Weights of a small mixture-of-experts language model, trained from scratch on English Wikipedia: 163M parameters, 1 pick a token.
Below are experts of layer 17 (counted from 0) of a mixture-of-experts language model. Rows are named router (the router's row for the expert), gate (a neuron's input weights, with its number), up (a neuron's input weights, with its number) and show model dimensions 256-383. Each number is 128 + 32 x the weight over its row's rms, rounded and kept within 0 to 255.
Before each expert's rows: "mostly gets" lists some tokens that are sent to it at least half of the time. This comes from a sample of Wikipedia text that the model never trained on.

# expert 5
mostly gets: " Michael", " Chris", " Mike", " Steve", " Bob", " Daniel"
router [124 156 111 196  80 147 136 149 121 108 143  94 203 123 121 152 109 144 154 113 121 122 127  89 121 137 108 125 147  65 194 135 191 110 146 138 150 108  87 118 153 100 186  70 222 127 116  86 114 104 147 172 117 165  96 144 165 111 132 131 153 158 151 109 126  35 163 179 105  55 166 195 116  78 151 123 127 134 194 145 154 118 145 165 137 196 119 108 151 118  72 145 164 146 109 136  98 155 121 138 119 131 122 124  84 171  76 131 158 194 124 145  82 184 142 107  50 120 180 149 113 185  92 142 102 138 124 115]
gate0 [116 106 130 131 108 198 100 181 143 118 151  73 157 205 195  85 112 177 153  97 141 133  86 183 108 165  92  83 134  98  86 183 102 202 133 163 141 145 123 117 145 117 122 161 114  94  90 119 130  86 134 129 140  85 117  78  85 127  73 133 150 144 148 147 184 165 104 119 153  98 117  75 103 108 127 130 193 162  95 105 131 156 177 105 172 134 146  91 122 171 154 129 111 125 127 163 117  51  98 161  81 139 133 182 149 137 122 212 140 159 106 159 142 101 109  97 173 174  97 136 104 136 140 151 175 154 119 134]
up0 [126 125 119 164 106 137  87 165 175 119 139 141 154  79 140 142 118 144 147 142 136  97 106 137 111  95 147 109 182 128 124 114 109 150  88 172 171  86  93 134 151  90 125  88 118 110  77 134 105 119 112  97 103 133 109 166 129 128 177  79 134 108 141 153 158 149 158 129 205 117 134 155 135 107  90 174 168 134 126 114 120 143 182 226  77 129  96  72 113 179 138 188 106 136  64 143 120 131 183 167 126 123 134 164 112  65 124 148 182 158 203 177 146  90 107 109 168  59 155  75 135 126 168 171 204 115 103 165]
gate1 [140 116 106 180  87  75 120 114  82 163 190  91 121 146 187 154 134 180  90 140  95 111  70 135 139 167 145 105 140 129 108 123 109 208 143 137  94  89 157 122 181 131 153 197 168 145 217 138 128 118 187 118 150 165  93 108 150 135 129  87 194 205 119 154 117 166 142 141 168 159  86 171 181  84  96  73 139 126  55 162 115 156 112 103 127  94 102 136  92 127  71 121 160 140 116 119 147 172 101  99 114  91 124 144 121  77 103 142 217 127 124 180 129 190 119 119 120 120 138 146  77 117 119 121 128 147  85 151]
up1 [130 148 119 164 119 145 141  69  79 164 115  86 135 119 105  86 137  93 151 129 151 147  83 135  74 135 102  89 173 107 172 110  98 125 138  99  89 136 131 148 134  94 107 192  90 108 104 114 162 115 162 158 137 185 123 118 149 128  70 117 150 122 144 119 142 126  61 123 123 141 123 104  83  76 130 142 110 140  83 117 149 148 151 171 141 184 103 132 116  77 155 158  99 197 194 108 110 186 105 115 106 149 119 106 124 147 156  90 107  93  89 171 190 101 143 143  70  79  70 176 136  61 122 149 107 160 110 149]
gate2 [124 132 109 166 125 139 128  94 128 106  83 118  87 148 101 117  91  97 128 151 116 105 113 166 120 202 182 168 131 143 135  90 145 112 152 177 113 138 112 125 168 101 136 158  93 100 102 152 130  58  97 212  98 161 117 161 163 105  60 158 140 106 169 163 103 190 170 170 101 120 162 131 116 152  82 165  81 156 103 108 122 102 122 143  98  97 120 170 186 155 124 109 169 138 143 167 158 126 158  93 100  77 102 105  72 169 140 132 130 206 152 123 164 194 114 120 108 104 134 108 106 115 133 114 162 165 173 114]
up2 [177 119 106 127 101 143  70 145  64 163 100 191 153 141 124 140  80 122 187 164 125 159  68 121  88 153 153 114 142 160 123 151 126  93 110  99 124  86 172 187 101  49 153 107 160 111 101  92  92 139  51 121 143 240 134 136 165  80 164  93 153 126 166 123 131 106 133 123  98 157  99 148 104 131  81 129 114 101  64  87 115 104 177 133 147 124 132 130 102 124  82  71 139 170  80 181  94 127 134 190 139 117 117 124 107 112 189  91 181 140 144 133 185 214 109 153 101 144  97  75 137  88 141 192 120 144 129 155]
gate3 [102 131 153  91 147 149 158 137 140 122 119  92 185 136 126 172 124 137  94 147 106 130  96 132 163 165 157 172 103 156 127 161 106 148 147 106  88 110 114  83 165 122 101 170  53 134 141 107 131 153 126  98 137 103 124 106 118  87 128 123 164 156  74  96 115 149 152 123 144  88 183 113  95 123 125  94 124  68 138  60 139 124 150  99 120 204 135 147  94 151 144 124 107 136  93 159 132  76 168 150 132 111 170 139  92 120 104 135  82 194 117 127 115 118 122 105  85  30 173  92 121 179 108 112 150 120  94 157]
up3 [ 91 118 121  86 114  98 134 154 109 137 133 103 157 130  96 168 143 118 156 143 157 156  80 162 213  73 126 141 125 157 140 190 174 139 150 141 100 114 104 135  98 132 127 122 155 179  88 163 176 157 127 156 181 190 179 104 120 169 148 170 143 134  98 116 140  87 145 136 102 142 124 100 136  73 136 127 128  83 166 105 134 100 211 176 136 120 126 127 106 157  94 124 123 110 130 120 159  91 175  80 115 150 181 143 129 135 167  71 137 122 159 111 142 141 117 150 165 133  95 130 124 185 166 133 160 161 117 167]
gate4 [116 120  85  59 139 164 107 117 132  75 191 121 152  87 109 104 138 162 125 154 114 129 146 168 110 171 137  69 142 132 135  88 133 184 188 132 154 189  77 131 114  97 133 152 123 156 144 170  85 121 169 116 163 117 110  84 161 109 195 143 101 149 114 106  60 121 104 116 126 130 122 142 162  97  90  94 129 116 144  89 172 153 133 158 161 174 144 109 166 155 122 130 167 169 142 109 161  72 102 128 168 141 100 143 132 113 131 131 110  74 138 101 152 175 132  80 127 133 107 154 145 148  79 153 153  86 144 130]
up4 [142 106  76 135 183 123 170 175 131 204 149 160 106 108 135 187 151 128  84  86 143 119  96 127 127 117 141 151 137 129  70  58 196 172 110 142 132 168 151 172  99 106 119 139 121 212 174 123 139 121 123  83  80 109 116  77 100 155 125 149 218 130 142  79  91 106 125 141 122 140  98 134 187  28 109  69 199 153 123 109 163 123 131 128 170 201  69 132 145 129  80 104 157 142 119 107 164  69 106  51 144 166 141 126 114 123  69 116 141 126 172 125 136 108 166 101 114 107 176 114  97 164 140 146 139 174  79 133]
gate5 [ 96 133 129 103 121 124  98 130 136 135  75  78 116 147 134 109 145 115 103  67 130 143 145 119 119  71 108 184 156 134 112 160 132 116 165 153 149  92 147 145  97 167  91 152 125 106 192 184 174 109 126  61 103 133 100  96 148  94 111 146 121  31 126  95 123 116  64  59 182 137 127 103 162 112 130 132 154  94 136 108  92 145  85  62 154 141 114 135 160 154  74 134 123  87 128 187 132 111  60  96 117 105 153  93 133 197 148  89 118 148 105 117 182 108 114 121 133 171 113  96 127 125 159  93  92 116 159 137]
up5 [164  99 155 165 118 157 177 128 104 146 127 112 168 139 179 142 188 175 134 175 123 120 106  70 157 176 198  82 143 110 130 166  74 123 161 117 166 162 127 154 103 144 153 142 122 113  89 154  83 194  60 155 145 121 148 120 161 128 128  87 149 120 111 182 109 124  73 190  95 110  95 128  64 120 137 130  85  97 126 105 106 157 179 161 125 141 149 125 141  85 182 153 165 141  94 153 175 170 120  99 133 137 111 166 132 149 123 172 121 117 156 159 174 160 134 133 149  95 120 103  86 153 136  72  49 145 100  95]
gate6 [167 119  85 128 126 124 112  97 145 127 125 126 129 132 157  90 103 114 160  96 100  44 137 127 174 149 150 168  93 144 159 150 129  88 149 111  55 141 189 151 105 115 122 166  92 180 174 133 167 115 115  99 139  80 168 210 124 123 142 113 172  23  64 117 139 129 159 125 164 140  71  55 173 128  88 146 128 126 114 130 111 153 163  92 106 134 103 131 146 140 168 177 119 133 176 149 121 106 167 181 127 174 170 154 123 138 128 161 151 116 137 105 105 131 110 159  70 112 141 130 128 172 112 105 136  81 146 145]
up6 [ 97  78 126 111 135 196 126 124 152 129 110 101 126 116 114 124 157  89 160 102 116  86 139 154 184 145 133 110 120 175  98 128 141 127 134 140 126 139  91 151 144 139 124 165 145 120 156 172 115 105 134 128 131 109 149  77 131 134 103 101 184 141 123 167 116 149 177 122 124 208 129 154 131  53 153 115 146 141 129 134 156 159 225 146 186 123 102 143  82 188 121  63 100 159 115  87 133 120 139  75 118 130 143 168 139  96 117 100 154 172 113  55 140 128 126 101 113 116 114  86  91  73 180 116 138 104 128 133]
gate7 [116 121  90 102 129 180  99 135  55 171 153 123  99  65 202  86 134 114 145  88 151 121 154 134 109 146 145 106  77 138  87 138 107 171  93  72 123 114  63 102 147 109  91 159 145 107 139 111 144 108  61 145 133  81  88  86  93 137 178 136 158 157 135 166 167 174 109 131 142 170 177 104 105 154 124  87 103  90 118 177 193 121  87  94 202 155 119  92 104  90 138 142 125 162 106  94 124 140 139 124 115 160 116 201 102  83  74 129  73  64 198 119 123 160 121 142 149 140 163 176 171 147 116 105 106  40 131 101]
up7 [102 187 133 176 117  68 184 103  93 116  98 170 138 146 119 126  74 111 137  91 121 146 131 145 121 115  98 105 125 131 149 188 140 152 126 108 121 215 174 159  87  69 144 189 157 130 139 146 128  76 121 116  92 130 154 177  78 140 148 102 117  85 109 137 149 114 189  65 109 150 118 125 163 167 137 126 114 119  56  84  51 108 141 162 169 138 125 138  95  69  69  88  40  98 137 144 139  88 118 101  97 151 171  45 105 125  79 118 138 161 111 120 138 121 153 115 107 165 106 189 119 110 150  88 118 133 127 148]
gate8 [150 204 178 133 131 131 158 123 148 155 102 149 100 146 196 101 102 181  94 178 144 176  86 105 192 106 130 146 194  49 138  94 129 159 118 123 199 195 130 121 131  70 123 188 149  65 145  79 159 126 128 121 137 148 145 119 101  72 191 128 145  84  88 201  71 134 153 136 141 139 130  70 153  73 138 167  71 150 122 154 156  94 117 137 129 173 130 135 119 109 141 111 150 140 120 170 112 134 138 150  81 119 153  81 164  88 168 159  94 122 201  65 121 149 128 131 131 131 107  70 127 140 111 152 144  82 170  49]
up8 [110 133 132 128 109 101 120 137 110 133 115 114 143 100 187 123 132 103  93 151 137 118 167  77 131 141 123  96  83  72 151 215 175 159  96 150 185 104 130 103  90 157 139 156 177  77 130 150 155 156 102 125 112 166 160  54 113  88 149 163 180 107 136 169 156 112 164 128 120 108 146 143 158  70 155 179  78 112 130 114 131 127 162 155 113 131 138 104 156 100 138  94  76  65 122 137  79 136 170 161  91 124 152  97 109 116 183 106 142 119 162 129 155  77 162 161  86 117  85 119 148 137 133 169 129 180 122 119]
gate9 [110 122 100  89 171 201 127  66  34 162 160  89 111 121 122 194 190 113 127 148 133 113  89 156  96 140 121 111 184 101  84 137 147 227 133 160 165  89 134  97 116 115 102 130 132 188 165 141 151 168 146 118  65 113  78 173  77 120 108  76 115 102 117 115 108 114 115 196 143 150 171 101 155  99 130 102 114 112 137 124  98 135 110 124 149 147 193 126 162 112  96 100 130 122 152 133 124  92 146 130 118 124 131 136  93 127 140 151 123  42 121 136 112 194 177 215 188 155 168 131 154 103  88 132 139 131 139 121]
up9 [118 102 165 127 119 176 141  89 117 144 173  74  74 118  98 191 145 123 165 117 127  91 164 138  83 102 128 134 161  85 116 126 114 113 131 139  91 192 134 118 120 108 193 110 112 153 108 102 121 121 132 101 195 141 156 151 176 146 151 111 117 158 160 201 136 139  77  53 127  87 171 100 114 153  61 111 176 139 177  90 151 133  81  98  84  78 145 164 115 162 174 122 173 202 103 112 158 135 114 127 148 114 228 138 156  95 127 138 115 182  90 125 143 119 158 142 117  96 182 209 159 139 138 154 148 154 131 126]
gate10 [122 161 129 117 111 185  93  70 160 150 104 153  61  90 131 126 149 139 110 189 202 132 112 139  60  97 146 109 119  94 112 133  83 124 142 161 130 119 122  77  90 173 136 207  68 167 102 100 127 142 149 100 143 158  68 144 134 129 142 135  92 151 124  81 126 124 145 172  93 115 115 150 124 138 102 104 131 136 137 128  99 113 104  97 128 124 150 140 123 136 102 106 127 116  90 171 134 158  95 141  90 117 123 148  84 147 121 119 124  72 160 108 100 128  89  87 116 166 156 144 143 212 121  84 107 179 167 167]
up10 [127 174 110  77 133 141  98 225 145 113 129 167 130 140  85 137 104 135 101 109 148 123 172  51 111 110 176 158  89  85 160  95 162 109 158 156 160 168 153  74 161 174 100 104 179 225 146 169 148 149 110  99 120 115 126 135 150 161 142 122 143 107  73 166  57  90 164 157 103 141 120 132  95 129 133  90 164  97 152 146  99 133 100 192 135  41 136  99 174 139 162 119 135 141  91 175 132  74  78  85 167 110 149 162 152 100 149 135 138  95 137 112 174 176 139 137 158  94 137  72 131 117  97 125 134 117 136 186]
gate11 [104 117 137 107  89 115 173 158 121 117 135 143 143 128 119  68 144 102  64 102 112  79 142 145 119 115 142 117 107 138 111 139 125  85 173 149 140 125 188  88 187  78 149 135 127 136 139 127 150 121 132 157 148  96 110 189 164  78 113  95 182 139 133  96 120 127  81 115 160  85  90 128 150 139 146 112 156 131 137 141 121 135  95 125 113 165  97 109 131  98 108 109 136 112 116 122 130 110 154 161 151 182 124  50 155 136 105 133 141 127 115 149 153 103 102 103  99 135 145 191 114  81 148 139 137 136 134  99]
up11 [116  99 112 130 145 129 112 112 139 158 131  95 166 160 101 126 140 152 144 168 149 142  95 106 170 116 136 118  87 151 141 138 130 146  75  72 156 148 159 157  84 141 133 164 218 154 124 189 127 126  83  85 152 139 142 150  94  67 126 129  85 112  92 135 125 179 167 121 142 129 131 103 145 235  92  95 118 130 145 127  99  96  96 157 139 145 167 148 188 179 106 126  92 115 147 157 107 206  83  97 110 191  78 144 160 125 159 121 125 135  95  73 167  73 108 155 112 136 116 108  97 146 145 254 101 152 100 160]
gate12 [ 59 116 140 122 129 113  88 151 129 143 101  97 118 133 127 148 189 112 149 158 130 132 115 129 103 163  67 124 106 123 186 139 111 102 107 140 190 138  98 112 101 137 133  81 147  80 158  85 104  88  66 119 131 194 127 160  89 122  76 125 142 116  90 120 132 126 142 128 146 217 127 134 124 102 128 100 139 125  86 186 124 142 132  83 102 124 153 129 135 171 120 152 136 154  99 145 158 160 166 158 159 127 162 122 129 125  96  94 141 167 117 110 119 128  35 152  92  67 129 158  33 170 122  81  93 120 119 156]
up12 [117 126  99 135 113  94 115 113 132 133 156 120 126  80 124 142 151 148 217 155  97 125 114 107 135 199 121  83  83 145 170  75  87  92 110 105 192 116 104 150 166 139 111 142 114 118 158  95 122 111 170 100 161 108 130 130 160 156 122 111 184 121 105 158 136 156  98 166 177 191 139 142 108 127 127 123 120 136  80 156  89 176 174 130  68 180 107  67  88  81 104  98 125 148 107  94 191 171 128  98 170 152 109 107 138  74 125 147 135 101 142 125 224 109 152 100 111 104 118  87  69 165 148 136 105 120 158 180]
gate13 [154 169 128  64 111 159 186 113 157 121 140 100 204  89 129  90 210 137 190 124 113 133 105 108  95 174 125 168 140 139 136 127 113 149 120 135 144 103  99 158 166 138 125 111 118 140 126  92 180  94 195 166 104 146 156  76  91  85 129 127 101 131 106  79 110 169 173 129 132 189  34 108  89 174 123 166 156 146 137 104 175 170 145  90  71 126  74 147 106  91 149 138 144 153 154 132 118 132 119 167 125 146 122 103 127 135 133  75 124 100 140 112 114  71 187 155 168 164 157  84 141  78 113  61 108 140 138 119]
up13 [134  99 133 142 148  60 195  82  97 115 165  81 114 106 112  87  98 141 131 150 144 123 150  92 151 152 159  86  95 135 131  87 112 111 136 127 117 177 213  66 183 157 140 159 104 175 148 163 200 115 146  47 138 160 124 108 132 175 144  96 136  91  94 125 179  96 149 129 114 119 197  99 167 176 106 124 117 116 154 100 114  80  99 164 161  93 162 142 157 167 149  92 110 154 103 158 183 151 169 100  92 135  81 139 107 149 178  58 136 149  50 144 120 181  93 178 132 111 141  92 102 126 172  73  80  96 157 116]
gate14 [176 136  86 110  93  92 119 154 143 115 118 137 120  88 118 134 151  95 128 176 177  89  82  82 100 103  97 154 215 125 116 141 119 139 110 150 177 130 143  70  74 120 129 168 171  69 146 102 160 189 109 118 110 200 121 121 125 172 118 159 132 148 138 155  87  89 110 139 136 178 100  95 141 117 169  37 130  54  98 131 161  53  98 129 164 154 148 122 159 121 148 132 153 119 102 105  90 175 142 172 119 177  72  48 118  58 108 133  81  23 143 122 134 113  74 169 135 151 151 104 130 116 152 113  92  85 143 100]
up14 [148 115  99 125 154 175  95 136 176  98 149 123 145 103 102 133 119 104 136 145 170 132 106 114 127 155 120 118 132 119 164 163 128 116 151 199 133  98 132 144 162 145 170 106 152  73 130 112 120 165 200 159  86  66 119 108 156  71 117 136 160 149 204 115 150 123 119 134 134 108 141  46 111 128  96 121 113 112 169 115 118 144 182 118 153 125 126  56 107 150 156 127  86 127 158 153 187 150 191 138  81 154  92 118 145 183 172 113  71  94 134 107 173 106 133 143 153 178 123 124 117 171 196  87  82  94  83  71]
gate15 [104  86  99 163 105 176 119 104 100 190  82 144 125 161 164 130  81 159  93 121 108 160 173 117 114 158  63 171 107 160 128 185 163 126 120  78 141 161 181 180 147 141 118  93 159  95 112 153 102 106 168 133 133 169 122 119 117 138 160 166 121 131 171 111 133 168 129 167  93 130 145 136 121 106 117 117 144 154 194 177 125 142 148 106 148 113 113 163  93 146 140 176 108 109 119 114 127 108 135 141 155 159 148 172  92 161 123  98 156 151 171  95 170 121 126 112 179 107  85 109 174 146 109 132 181 141 126 214]
up15 [138 150 117 122 138 125 126 104 120 118 132  94 154 113 120 140 146 157 152 134  98 123 145 111 156 184 153 139 109 134 180 127 139 101  90 102 197 192 140  97 161  99 145 157 139 172 144 120 122  82 127  96 128  93 181  97 123 119 164 130 164  92 157 100 141 126 122 121  92  85 135  95 137 114 151 131 121 124 129  98 162  88 140 161 102 127 115 132 158 131 131 150 162 160 195 147 127  97 144  63 140 169  93  88 168 130 135 138  96 146 137  89 135 139 105 158 147 154 103 194 132  49 129 105  83 223 133 185]
gate16 [129  67 171 167 154 154 118 119 178 205 153 147 122 104 131 108 171 121 106 183  93 121 100 127  62 182 137  70 127 125 119 165 156 168 124 143 102 111 107 112 165  88 159 143 149  96 168 156 147  82 133 108 148 125 144 139 117  98 133 135  90 108 133 119 158 177 204 186 160 137  93 126  95 155  67 131 124 163 139  97 145 125 147  83 100 116 124 117 120 131  70 122 131 106 206 148 154  79 153 137  95 116 158  86 110 127 150  97 165  70 135 185 141 157 151 113  82 113 179 128 166 129  91 130 120 143 115 146]
up16 [165 239 158 135 115 113 126 121 177  86 136 137 140 112 134 179 114 103 134  91 170 140  88 118 100 133 161 107  70 142 106 137 126 126 168 109 139  97 207 161  86 126 102 131 145  84  83  83 118 141 142 116 151 120  69 186 153  97 140 148 177 139 117  77 177 134 135 102 146 199 112 110 105 131 123 120 145  93 131 126  72 133 147 143 116 172 133 128 131  96 143 190 140  76 116  73 101 106  77 132 116 148 147 144 105 112 161 117 143 110 135  98  73 155 110 145 123 112 131 154 165 164  84 168  86 112 159 150]
gate17 [ 91  64 149 140 169 145  95 160 133  73 168 179 144 158 108 169  93 131 115 111 164 131 151 168 139 156 143 135 111 118 129 136 175 117 150 178 143 115 105 190 125 105 166 210 134 176 143  99 170 132 203 159 133 157 127 166 140 149 130  94 147  94 148 108 117 121 153 123 123 101 160 150 162 141 152 116 123 143 108 118 113 149 137 120 171 105  92  81 166 125 135 125 135 143 169  95 150  67 131 201 146 132 141 124 176 164 166 163 167  87 104 165 164  99 117  95 108  97  98 125 134 139 116 133 201 145 141 122]
up17 [ 96 119  25 108  91  80 143 158 166  69 134  92 154 150 143 180 126  84 113 123 181 141 122 109  95 149 108 166 116 137 150 165 125 141 146 122 132 159 110 168 158 101 109 169 155 138 145 152 143 132 100  83 163 107 149 122  88 102  88 125 158  91 140 141 178 114 115  90 131 124 141 182 146 187 203 103 175 150 113 122 121 111  87 116 142 110 168  99 174 135 125 100  62 172 139  77 170 105 133 135 175 128 120 101 150 132 132 116 119 125  95 160 138  80 100 178 166 161 144 184  90 116 122 100 108 161 145 114]
gate18 [169 108 149 151 159 112 152 115 163 127 101 183 187 107 133 114  58 164 107  73 156 186 117 134  92  77 101 169 106 141  91 128 142  96  59 150 103 129 100 121 165 179 134 114 160 150 155 142  86 126 101 151 124 179 130 106 107 183  81  75 127  82 142 124 167 101 186  70 110 120 171 104 121 135 118 118 121 136 133 155  96 141 113 108 151 156  66 155 137 113  99 124 100 116 181 110 155 165 141 176 114 119 185 133 133 130  87 103  86 176 163  88 164 181 130 151 166 116 124 136 156  82  91 162  46 132  59 144]
up18 [166 140 177 144  84 160 116 114  87 159  91 125 132 143  75 161  99 123 146  80 102 109 177 116 140 144 132 168  71  79  92 103 133 130 172 110  91  99 124  66 116 188 152 166 113 153 120 124 150 116 113  88 117 105 108 146 150 129 137 145 100 116 131 101 185 128 121 149 152 170 159 180  95 173 124  63 108 106  81 156 103 176 102 126  95  95  93 154  79 186 118 114  92  85 154  59 156 127 123 132 153 152 142 134 119  73 157 139 141 111 151 163 109 152  93 124 106 100 119  66 124 106 118 119 138  96 117 125]
gate19 [150  91 147 153 165 139 102  91 103 122 130  79 150 109 104  79  95 168 130 144 142  57  98 151 112 141  40 114 182 176 125 134 147  80 172 126 185 123 151 180 127  99 169  60 148 135  83 171  96 131 107 133  61 136 143  84  76 152  80 169  80 105 197 150 147 137 155 142 177  77 109  91 104 175 111  85 141 129 165 158 121 145 118 166 105 118  97 121 126 155 169 122 119  77 127 138 153 164 100 159 139 130  98 193 154 142 121 103 133 116  56 100 128  90 136  99 114  95 139  79  90 139  83 170 118 213 125  99]
up19 [ 44 142  65  37  93 133  76  78 158 179 138 140  90 119 160  79  95 112 166 167 129 136 158 136 159 176 133 139  94 108 140 141 125 105 157 100 126 178 119 107 150 126 126 104 124 122 162 121  62 135 139 117 161 168 110  78 145 144 130 177 167  89 139  50 159 133 159 110 192 142 132  69 131  91 136 137  94 123 148 143 104 174 179 159 125 106 122 134  36 107  62 130 188 143 162  68 167 165  72 122 160  90 140 143 159  58  88  76 163 109 155 108 108 130 130 126 160 163 110 138 174 117 155 166 157  98 179 157]
gate20 [117 137 110  85 100 128 165  73  77 119  74 109  87 150 115  59 125 134 147 175 169 117 150 153 106  62 120 132 122 142 103 100 128  83  84  87 122 108 113 154 132  78  99 117 105 178  91 196 188 168 104 183 205  93 139 129 163 141 139 163 134  92  81  74  53 120 192 138 125 127 162 158  90  63 137 120 116  87  81 184 131  68 134 126  74 102 176  87 149  99 163 155 160 139  57 127  87 155  93 121 169 145 130 164  96  94 164 136 120 144 107 113 124  98 108 115 120 117 144 111 164 158  96  95  97 110 124 150]
up20 [137 116  97 119 149  96  80 178 125 156 182 135 136 141 129 118 106 105 143 124 150 132 151 144 113 147 113 144 190 145 104 133  84 163 141 174 157 110 105 161 153 126  74  88 121 159 116 157 134 189 127 131 119 120  97  86 136 151 102 107 140 155 128 151 136 124 173 132 155 105 112 150 100 125  66 168  64  64 192  99  94  84 143 185  97 141 155 113 107 120  89 154 151  79  80 124 138 106 114 136 134 143  66 155 132 130 164 134 114 128 126 113 136  98 150 122 141 107 118 136  70 125 122  89  99 113 175 104]
gate21 [198 157 103  80 130  92 115 101  72 125  96  72 108 132  90 130  83 120 108 124 129  61 128 151  65 125  51 136  74 133 108 103 156 155 163 189  99 116 152 136 113 161 116  86 127  59  84 107 144 149  83 147 194 115  81 154 137 150 142 118 165 108 120 163 180 109 157 117 101 173 145 162  64  75 119 177 188 162 130 185 131 119 119 120 151 157 135 130 102  97  79 126 159 125 119 130  91  62 143 188 110 165 124 158 125 154 170 112 116 135 134 114 140 120 109 148 130 126 161 105 140 100 127  77  81 117 137  89]
up21 [151 173 159 104 103 159 132 124 173 116 143 101 142 138  98 145 231 201 113 134  85 164 137 116  95 156 136  99 112 197  94  91 111 122 106 150 110 142 157 112 156 100  90 147 111 111 109  80  64 138 156  87 183 176 196 108 140 171 157 104  97 115 138 181 134 124 143 140 176 136 165 156 138 146 197  87 168 137  38 164 154  99 126  93 102 107 168 130 115  82  81 141  80 164 212  83 140 181 163 136 126 117 132 115 107 161  97 120 158 119 166 139 161  87  77  33 123 135 111 193 164 135 145  69 125 134 116 143]
gate22 [112 162 124  76 155 174 124 163 175 100 149 134 132 128 107 188  76 190 119 126 160  87 105 112  97 170 193 148 116  74 129 179 198 129 138 143 164 105 120  96 149 158 164 112 125 147 151 151  96  77 117 125 139 123  78 159 113 150 128 127 128 133 195 105 124 126 127 145  66 127  99 198 114 146 121  87 134  46 199 127 125 143 227 138 104 197 136 167 151 182 109 126 127 135 168 143 112 127 151 112  83 141 104 131 160 119 161  88 142 178 159 117 136 143 131 139  83 148 187  91 138 172 125 199 143 113 137 120]
up22 [121 126 156 151 128 201 171 131 116  87 123 120 105 127 148 145 122 101 113 126  53 125 131 119 145 147 142 115 130  71 148 141 114  94 192 139 102  84  83 128  90 146 124 163 139 163 114 110 102 117 112 182 110 135 158 157 156 118  96 201  96 114 121 153 139 172 160 130 159 166 129 129  68 136 195 194 188 130 113 127 162 126  38 147 128 125 142 110 137 145 106 124 121 174 120 120  57  77  92 115 142 162 124 132 158 211 147 176 132 104 125 161 179 164 117 105 162 196 111 150  98 116 129  61 162 124  89 150]
gate23 [170 187 155  56 191  97 130 134 140 133 131 125 149 102 129  66 107 100 158 116 134 144 122 106 113 147  93 145  63 133 109 108 119 121 139 104 133 133 137 123 125 114 131 190  83 132 213 105  97 133  70 114 133 109 125 112 178 102 123 158 130 144  75 129 160 167 127 110 178 161 121 144  65 151 146 126 128 112 123 129 105 135 153  73 108 123  99 129 124 109  81 116 104 154 120 128 106 143 157 163 145 105 192 147 113 145 137  92 158 105 104 129  78 159 136 105  38 174  62 127 116 138  71  98 171 165 126 147]
up23 [159 187 172 156 111 129 151 158 144 182 110 132 140 186 126  76 115 117  85 125  56 116  85  80 111 192 141 149 127 108 119 202 107 146  99 127 111 132 115 136 197 150  74 142 103 127 111  75  67 143 136 180  92  58 138 160 176 115 161 122 183 112  85 183 149 118 164 140 107 167 185 139  86  95 146 183 107 163  85  88 106 140 118  70 105 151  98  70 130  99 105 137 100 155 146 102 183 200 127 118 114  80  83 187 103  93 113 150 118  85 140 142 127 131 166 131  95  67 139 122 163 176 162  95 113 152 183  76]
gate24 [ 96  82 171 119 140 168 129  88 101 134 130 151 163 104 143 127 146 178 142  98 182 161 102 135 129 163  89 117 198 108 165 150 103 133  82  88  76  66 100 116 116 187 111 135 101 137 164 140 147 151  80 110  95 131 129 140  95 101 109 135 181 118  99 103 137 150  74 151 140 155 102 118  84 154 102  55 108 109 102 154 150 102 105 145 156 139  93 184 126 131 119 105 107 104 164 191  64  93 168 148 189 108  84 136 147 110 156  99 139 116  97 115 174 142 133 203 125 144  80 115 135 106  81 169 179 117 198 100]
up24 [114  92 151 184 123 122 125 130 127 102 135  91 148  94 124  89 140 127 117 128 115 120 120  98 136 164 109 145 107 121 107  93 123  83 124 139 105  70 115  85 105 160 141 121 131 157 140  98 171 191 136 115 134 178 172 112 128 100 136 127 187 122 171 135 102 142  93 155 140 128 115 152  80  62 144 113 162  95  97 128 132 125 144  99 100 118 101  89 137  90 137 112 171 154 175  55  65  83 133 135 114 112 156 119 167 108  85 127 146 118  69 147 110 162 114 141 180 158 130 194 180 137 150 153 119  75 154 115]
gate25 [127 196 146 124 117 169 178 129 145 110 128  73 124 110 121 132  92 130 131 134  73 172 176  87  85  84 101 132 159 143 154 163 126  98 107 112  97  94 132 121 181 186 122 169 139  80 151 159  77 126 128 118 120 107  71 167 113 130 122 204 196 196 113 136 162 113 115 102 101 182 128 117 114  81 129 126 139 114 116  99 116 124  57 102  97  92 113  83 110  67 102 137 137  86 153 143  98 157 178 144 109  95 123 128 145 110 130 108 104 100 132 124 163  20  95 139  75 123  97 123  95 145 104 122 140  78 111 144]
up25 [119  79 120 113 144  38 126 145 116 194 107 125 122 134 141 120 133 157 135 178 129 142 105 141 159 172 103 136 139 162 166 107 169 114 170 123  96  96 122  96 115 139 108 117 117  99 160 140  92 102  66 156 135 125 160 142 110  93  65  71 124 195 117 100 192 119 155 138 127 100 129 167 132 156 122  89  76 151 102 162  99 111 120 191 163 134 121 162 160 123 146 135  79 154 162  90 153 115 162 136 109 148 149 181 116 148 107  90  91 196 135  68 113 104 173 120 128 110 111  79  90 142 166 148 104 183  69 106]
gate26 [ 82 165  44  77 119 110 123 134 117 180 118 136  97 186 101  91 136 178 180 139 116 120 167 149 145 113 121 125 101 153 126  92 107  97 135  48 135  78 131 138 136 124  96  96 122 142 122 121 157 104 201 119 111 118 139 113 111 146 165 106 129 125 129  64 127 150 158 135 106 173 111 136 116 191 139  89  79 154  45 120 131 187 115 119 155 125  96  88 123 122  92 136 105 173  82 156 198 108 123 142  99 132 198 125 151 127 132  67 128  78 143 124 115 170 114 163 116 105 128 128 178 162 155  87 173 104 198 123]
up26 [127 115 100 151 124 121 142 124 139 140  89 169  93 149 109 151  99 108 120 124 103 144 165 128 115  67 169 136  88  66 132 143 142 107 119  95 175 168 115 113 121 123 155 150 143  72  98 101  96  54 139 112 159 191 166 168 106 132 109 124 145 149 150 101 137  74 133 195 102 185 165 155 107 124  62  86 108 163 100 132 155 172 149 120 145  94 129 125 169 153 126 111  74 104 111 122 143 114 154 165 124  79 181 187 171  88 123 108 142 103 128  91 150 112  63 130 133  93  57 127 123 196 168 131 175 122 175 152]